Experts of a small language model.
Experts: 4 picks a token, a softmax router, a shared expert of 64 neurons.
Training: a variant of SOAP for the experts, 748M tokens, 2852 steps.
Below are experts of layer 4 (counted from 0) of a mixture-of-experts language model. Rows are named router (the router's row for the expert), down (a neuron's output weights, with its number) and show model dimensions 0-127. Each number is 128 + 32 x the weight over its row's rms, rounded and kept within 0 to 255.
Before each expert's rows: "raises" lists some tokens whose logits its average output raises strongly, later layers aside. This comes from a sample of Wikipedia text that the model never trained on.

# expert 7
raises: "v", "st", "qu", "tern"
router [136 132  66  83 153  89 213 151  88  98 111 161 170 121 136 107 194 149 109 122 147 111 119  98  67  68 127 157 166  83 114 111 118 103 152  43 154  60 166 146 185 122 144 127 133 187 118 177 141 136 170  94 149 131 190 135  92  69 121 172 132 162 119 118 142 126 153 154  92  96 113 151 187 147  72 115 142 168 157 143 104  90 130 124 153 120 118 104 128 100 102 129  98 187 167 110 104 199 141 138 118 137  97 154 166 112 131 128  75 121  78 108 132 128 130 120 140 155 125 118 150 143  99 107 124 175  73 123]
down0 [152 156 134 145 117  80 132 191 156 157  87 118 204 211 147 116 131 114 123 169 117  99 143 116 119 170 135 169 126 124 125 148 162 160 164 105 102 160 101 182 101  73 154 172 127 102 162  75 120 115 101 114 130  92 195 152 227 138 120  62 112 129 114 139  92 165  73  96 150  88 134 107 154 134 137 126  97  93 201 166 129  92 105  84 113 107 119 154  76  66 127 114 176 145 127 133 148 108  79 148  71 163 163  88 154 140 122 124 109 115 143 126 161 145 120 146 101  78 153  96 143 165 116 136 161 146 144 133]
down1 [170  88 123 153 128 132 104 128 128  79 127  77 103 141 170 133 176 113 106  66  88 134  81  88 126 182  31  99 155 114 118 164 138  82 106 131 127 157  92  75 133 112 122 111  79  77 169 173  87 110 143  63 149 131 148 130 141 124 141 118 127 168 174 148  62  72 108  83 123 107 125  72 134 146 149 101 193 131 175 148 146 124 129 165 164 164 115 160 105 137 103  91  96 122  96 108 107 145 102 156  90 124 163  93 127 137 137 149  76  78 118 183 143 147 133 139 124 150 145 120 195 119 142  86  90  81 180 149]
down2 [115 138 175 154  69 159  93 106 180 116 156  77  95 140 158  96  82 151 136  93 110 181 114 144 116  88 142 145 145  96 147 105 176 123 101 129  77  73  92 121 137 125 103 162 164 100 103 149 145 111 104 127 175 114  50 145 161 187 154  98  70 166 123 151 141 139 180 164 144 193 139 139 149 112 114 148 109 163 143 134 140 148 208 129 124 130 139 124 109 147 125 116 124 142 153 157 167 133  86  78 109 165 174  76  95 199 133 127 181 168 133 169 146 223 190 164 120 147 111 148 130 136  98 126  97 140 124 129]
down3 [132 163 114 194 105 102 151 119  86 109 125  85 152 112  96 117 103 168  93 103 105  56  81 120 159 121 151 129 173 132  97 105  85 106  88 175 148 156 153 133 181 136 116  84 138 142  89 160 115 140 148  88 147 100 152 166 121 150  98 102 158  76 138 100  78 165  81 125  87 111  35 123 110 133 115 158 119 141 158 129 147 103 168  61 124 163  88 110  44 139  31 151 173 125 139 134  70  93 138 130 119 124  71 146 109 190 171  96 122 110 116 141 100  99 151  98 144 119 116 154 171 145 133 145 138 117 145 103]
down4 [130 122 114 119 141 132 101  86  99 122 120 178  91  77  94 156  99 113 161  84  97  98 141 169  70 153 159 163 149 168 105 151 157 117 117  76  84 152 117 153 139 105 122 153  98 139 166 119 121  72  76 173 108 157 178 189 102 114 118 140 155 163  94 139 139 134 133 164  90  52 104 152 150 172 113 153 136 107  92 159 108  76 117  45 122 159 115 106 125  79 115  93 214 160 114  94 154 110 130  63 127 177 116 157 181 142 190 131 146  83 108 125 100 140 112 133  91 145 109 141 105 143  75 115 122 131  65 110]
down5 [ 84 137 126  92 148 117 118 157 133 163 142 135 115 103 102 105 158 125 124 173  86 155 142 128  81 161 118 160 116 140 132 141 170 191 149  80 108 180 167 102 121 107 125 161  48 149 110 111 147  59 149 135 112 192 184 210 144 116 136 102 123 163  84 153 151 122 109  80 138  85  60 167 146 155 100  88  97 130 158 115 105 108 111 132 151 115  80 165 142 106 104  67 134 193 156 152 131 166 131 100 216 135 180  98 125  98 161 111 123 104 104  89 152 148 150 154 137 160 138 187 154 175 119 113 124 134  89 158]
down6 [134 128 163 151 117 171 123 115 155 119 146 108 169 120 112 104 114 138  77 111 130 160 179  80  76 142  89  92  80  91 153 142 153 133 137 140  81 159 140  79 152  65 107 117 107 123 153  93 151 126 108 122 103  81  60 121 189 168 131  59 151  71 188  79 178 129 183 111 157 156 107  95  94 150  86  27 106 139 121 118 113 123 115 103  61 110 142 109 154 166 102 126 209 116 112 124 164 110 136 115  98 136 160 122 102 105 116 196 144 162 129 113 132 133 184 119  91  94 143 138 137 165 120 172 141 140 133 112]

# expert 32
raises: "k", "c", "b"
router [110 141 206  75 194 148 105 138 137 114 148 117  94 119 127 101 152 117 165 161 117 126 148  95 126 115  94 153 122 148  96  99 179 138  93 153  87 125 124 130 129 151  73  91 136 137 177  86 128  69 174 116 160 115 178 146 110 111 155 175 129  54 153 107 133 143 142 130  71 135  50  80 102 141 152  72  82  97 118 126  94 112 163 130 124 125 122 117 174 154 101 173  63 175 111 130  76 151 163 108  99  94 141 189 182 171  96 134 115 117 121 131 154  95  88 153  89 130 177  98 179 181 106 106 144 101 111 148]
down0 [100  95 127 139 164 166  99  79 192 146 139  65 106  86 108 116  83 156  51 196  93 164 175  81  89  58 103 126 133 123 149 115 162 143 131 126 135 169 171  70  94 207 122 102 163 114 208 145 106 157 142 145 147 168 148 165 166 135 150 160  80  76 163 145 127 144 116 155 139  86 141 107 161  83 125  96 111 125 136  89 149  89 139 117 161 117 125 127 126 173 142 166 120 161 126 108 120 126 156 154 121  97 165 136 186  82 110 143  81 135  86 168 140  98 124 174  93 137 106 122 113 118 150 135 128  99 185 142]
down1 [115 145 137 144 174 160  97 105 102 101 124  72 120 116 167 159 178 103 160 112 150 139 105  96 150 103 144  82 132 124  48  93 146 155 118 133 143 101 176 178 147 107 136  80 113 165 112 118 128 134 164 140 110 124 178  97  98  69 118 207 109 157 111 128 138 111 120  88  76 158 145 117 113 178 110  79 138 169  82 198 115 104  93 134 115 151 143  45 241 117  89 168 101 111 124 182 153 141 138 127  90 130 186 156 117 155  92 131 107 137 124 129 120 131 115 163  99 174 116  88 156  74 132 150 143 119 148 157]
down2 [159 122  97 196 152 190 149 104  66 137 144 122  65 123  66 120 130 138 147 115 144 161 119 161 183 123 125 121  97 169 132 121  89 130 229 110 139 137 155 150 150 189 155 113 126 141 102 200 155 167 112 120  86  85  93 134 172 194 112 115 146 101  66 111 156 156 107 157  91  71 102 112  94 126 103  88 118 119 120 106 104 183 117 123  93 142 112 107 118 132  73 162 141 159  77  89 132  91 157 140 210 176 152 105 113  92 109 137 129 169 151 143 116 107  78 131 126  89 145 122 151  94 115 104 122 162 110 134]
down3 [133 165 125  92 110 127  59  93 140 142 165  49 170  71 107 107 150 133 188 174 157 139 121 126 112 183 141 161 131  98 148 144 104 154 167 161 202 109 111 111 142 180 158 154 125  93 180 116 134 108 151 172  61 164 133 144 102 104 140 168  99 176 140 175 130  78 152  95 140 121  82  74 141 126 172 173  85 164 141 125  93 152 131 142 144 163 151 136 123 135 150  93 171 155 138 145  98 136 113 129 148 151 153 175 182 140 133 104 136 174 175 178 128 165 159 174 129 177 117 103 137 135  81 108 126 156  67  78]
down4 [104 121 136 127 122 110 138 127  76  96  83 125  94 168 142 107 192  50 146 126  92 102 144 102 173 143 121 151 123 135 181 120 115 124  82 139 106  79 159  92 149 134 109 180 139 103 197  93 143 193  89 135 137 110 134 156 180 135  85 151 126 147 154  55 119  95 146  84 123  90  75  95 155 134 141 152 163 120 144 130 155  88 116  88 180 166 115 164 107 118 130 111 134 145 125  88 112 146 157 164 198 102 189 168 144 154 152  83  94  83 106 137 160 118  67 117  99 128 165 125 122 127 156  89 110  49 123  64]
down5 [144 123  86 171  75 185 130 119 193 175 174 118 124 120 134 101 127  58 113 126 119 156  62 172 156 144 110 163  98 179  81 135 121 101 174 138 156 145 149 142 157 154 111 128 111 112 130 140 107  71 163 140 149 111 150 175  71  77 110 151 141 134  98 114 106  70 204  79 106 140  54  89  94 126 192 149  92 137 117 138 114  77 152 101 107 127 147 120  93  86 143  70 109 134  97 130  97 135 148 117 174  65 131 117 179 171  81 105 167 103 159 119 139 136 149 108 128 113 157 126 148 171 111 185 146 130 107 146]
down6 [108 119 131 116 198 179 101 107 106 122 176 106 113 186 117  96 181 163 134  98  89 153 173  89  80  96 103  47 103 114  99 109 196 136 132 148 123 101 103 126 137 139 130 103 194 123 100 194 181 102 102  79 153 163 129 135 155 130 118 101 146  77  90 156  53 167 110 145 189 158 125 129  97 148 155 124 193 170 126 165 138 112 128 104 118  95 114 105 163 137 120 132  78 175 125 109 167 115 141 158 135  82 101  96 132 148 145  82 131 140 164 122 134 142  86  97 142 149 156 117 218 151 148 167 139 131 144 158]

# expert 42
raises: "f", "g", "ct", "v"
router [107 100 114  96 151  88 195 152 123 114 105 116  74 153  71  97 167 114  84 100 137  84 177 168 131 125  94 138 107  73  83 102 168 109 138 108 183 113  94  96  97 122 107 100 112 141 189 140 175 136 144 170 196 132 187 102 167  68 122 115 135 141 141 130 137 180  54 154 139 146 138 167 164 121 172 180  92 148 140 184 148  89 113 122  79 122 123 137 160 121 100  92 162  96 134  96 186  91 147 132 106 112 161 195 103 162 142 160 165 165  88 159 109 119 131 124  81 115 129 104 131 171  98 128 139  95 110  92]
down0 [104 137 172 156 141  94 135 163 131 118 192 139 151  98 133 177 134 109 203 134 112 126  92 191  30 153 160 150  72 139 122 165 158 155 137 137 101 146 129 176 141 162 111 156 129 118 117 169 122  86 119 116 118 149 151 202 140 120 112 158 116  86 125 173 140 202 150 152 158 121 135 148 145 111  72 164 134 203 140 135 158 115 133 136 141 146 116 116 173  89 151 207 147 154 169 102 142 125 162 102  79  88 148 135  55 152 141 106 114 114 179 160 134 151 127 149 140  94  47 133 117 152 105 132 177 107 157 147]
down1 [163  80 121 125 128  96 130 121 110  63  78 170 124 108  99  83 128  98 112 128 181 129  98 140 179 112 127 142 122 129 128 127  90 109 163 116 117 142 124 106 119 146 113 200 145  73 104 154 131 122 138 142  92 135 166 151 110 134 117 102 149 155 189  67  83 135 158  98  84 109 177 150 155 136 172 131 127 161 134 113 156 141 184  59 189 137  93 164 166  85 147 157 143 137  77 129 158 105 156 161  93 147  80 116 107  50  85  78 122 213  91 106  96  99  96 158 126 116 111 137  84  94 143 166 135 199 113  98]
down2 [153 178 122 127 159 161 175 138 171  88 104 173 175  88  89 153 119 138  90 139 128 159 171 123  97 128 145 139  96  61 141 126  65  95 129 157 165 136 113 140 147 116 129 174 159 162 127 109 134 162 132 181 149 126 117 174 153 109 176 142  94 157 218 146  81 126 103 138 106 163 177 100 149  92 151  63 141 124 122 195 102 107 187 102  94 155 158 105 135 189 111 161 111 185 202 148 158  82 110 145 140  98 111 125  62 128 101  79 145 130 134 112 100 101 114 112 144  87 121 103  83 133 123 128 154 123  82  87]
down3 [178 115 170  84 113 107 147 141 131  73 125 101 114 156  64 142 159 142 117 119 123  82  76 146 122 135 126 113 172 109 118 156 130 130 102 126 158 118 121 122  76 119  42 102 122 149 120 160 187 110  76 110 132 201 200 162 114  62 168 126 136 141 158 159 142 132 164 138 118  65  88 134 129 212 128  85  95 126 125  87 144 108 131 110 119 132 143 101 129 120 130 151 136 173  66  61 105 141 114 119 147 140 167 166  87 111 131  87 127 119 179 146 184 127 110 123 196 109  99  98 127 144 168 104 170  89 131  61]
down4 [ 74  69 100 121 123 123  84 150 132 117  84 213 114  98 113 123 168 149 139 126 129 144 140  91 124 120 114 160 137 115 119 127 107 176 120 120 137 115  98 156 121  94 162 115 201 110 108  79 151 131 106 132 160  97 106  96 119 201 129  27  85 103 166 118 158 144 114 167 192 132 157 109 141 149  84 115 147 127  79 148 122 143 125 198 105 172 111 121 188  82 117 177 167 140 110 140 105 115 180 160  77 106 158  97 178 129 161 108 100 126 171  59 137 175 134 158 104  72 108 123 130 125 134  86 100 128  96  99]
down5 [190 153 167 130 113 101  80 147 141 124 157  43 153 115 148 121 110 164 117  99 177 105 102 183 115  99 110 125 103 109 148 106 125 100 134 137 119  75 156  80 185  81 143 100  40 158 127 139 166 113 121 121 100 117 138 103 151 107 141  93 121 151 131 195  77 118 157 163  90 171 137 149 157 126 155  71  64 164 137 151 134 149 115 104 112 129 118 160  93 143  79 182 134  94 159 100 166  86 110 133  76 165 154  29 153 114 134 143 172 157  78 129 134  71 154 132 120 148 147 123 122 142 100  75 137 160 104 141]
down6 [ 77 119 108 114 126 120 132 131 150 173 138 106 107 109 102 189 126 123 152 151  62  75  69 145 132 130 120 163  66  95 124 164 106 132 167 177 126 120 151 105 165  94 141 117 128 149  98  88 127 124  57 194  87 167 130 132 111 158 177 130  48 186 111 127  86 125 101  86 100 182 106 137 133 169 152 180  94 122 102  59 155 114 147 128 121 168 169 110 111 133 140 171 172 149 137 102 174  94 161 107 165 115 154 188 117  82 131 161 138 162 219 113 124 134 101 180 141 144 134 173 105 125 137 148 144 153 142 109]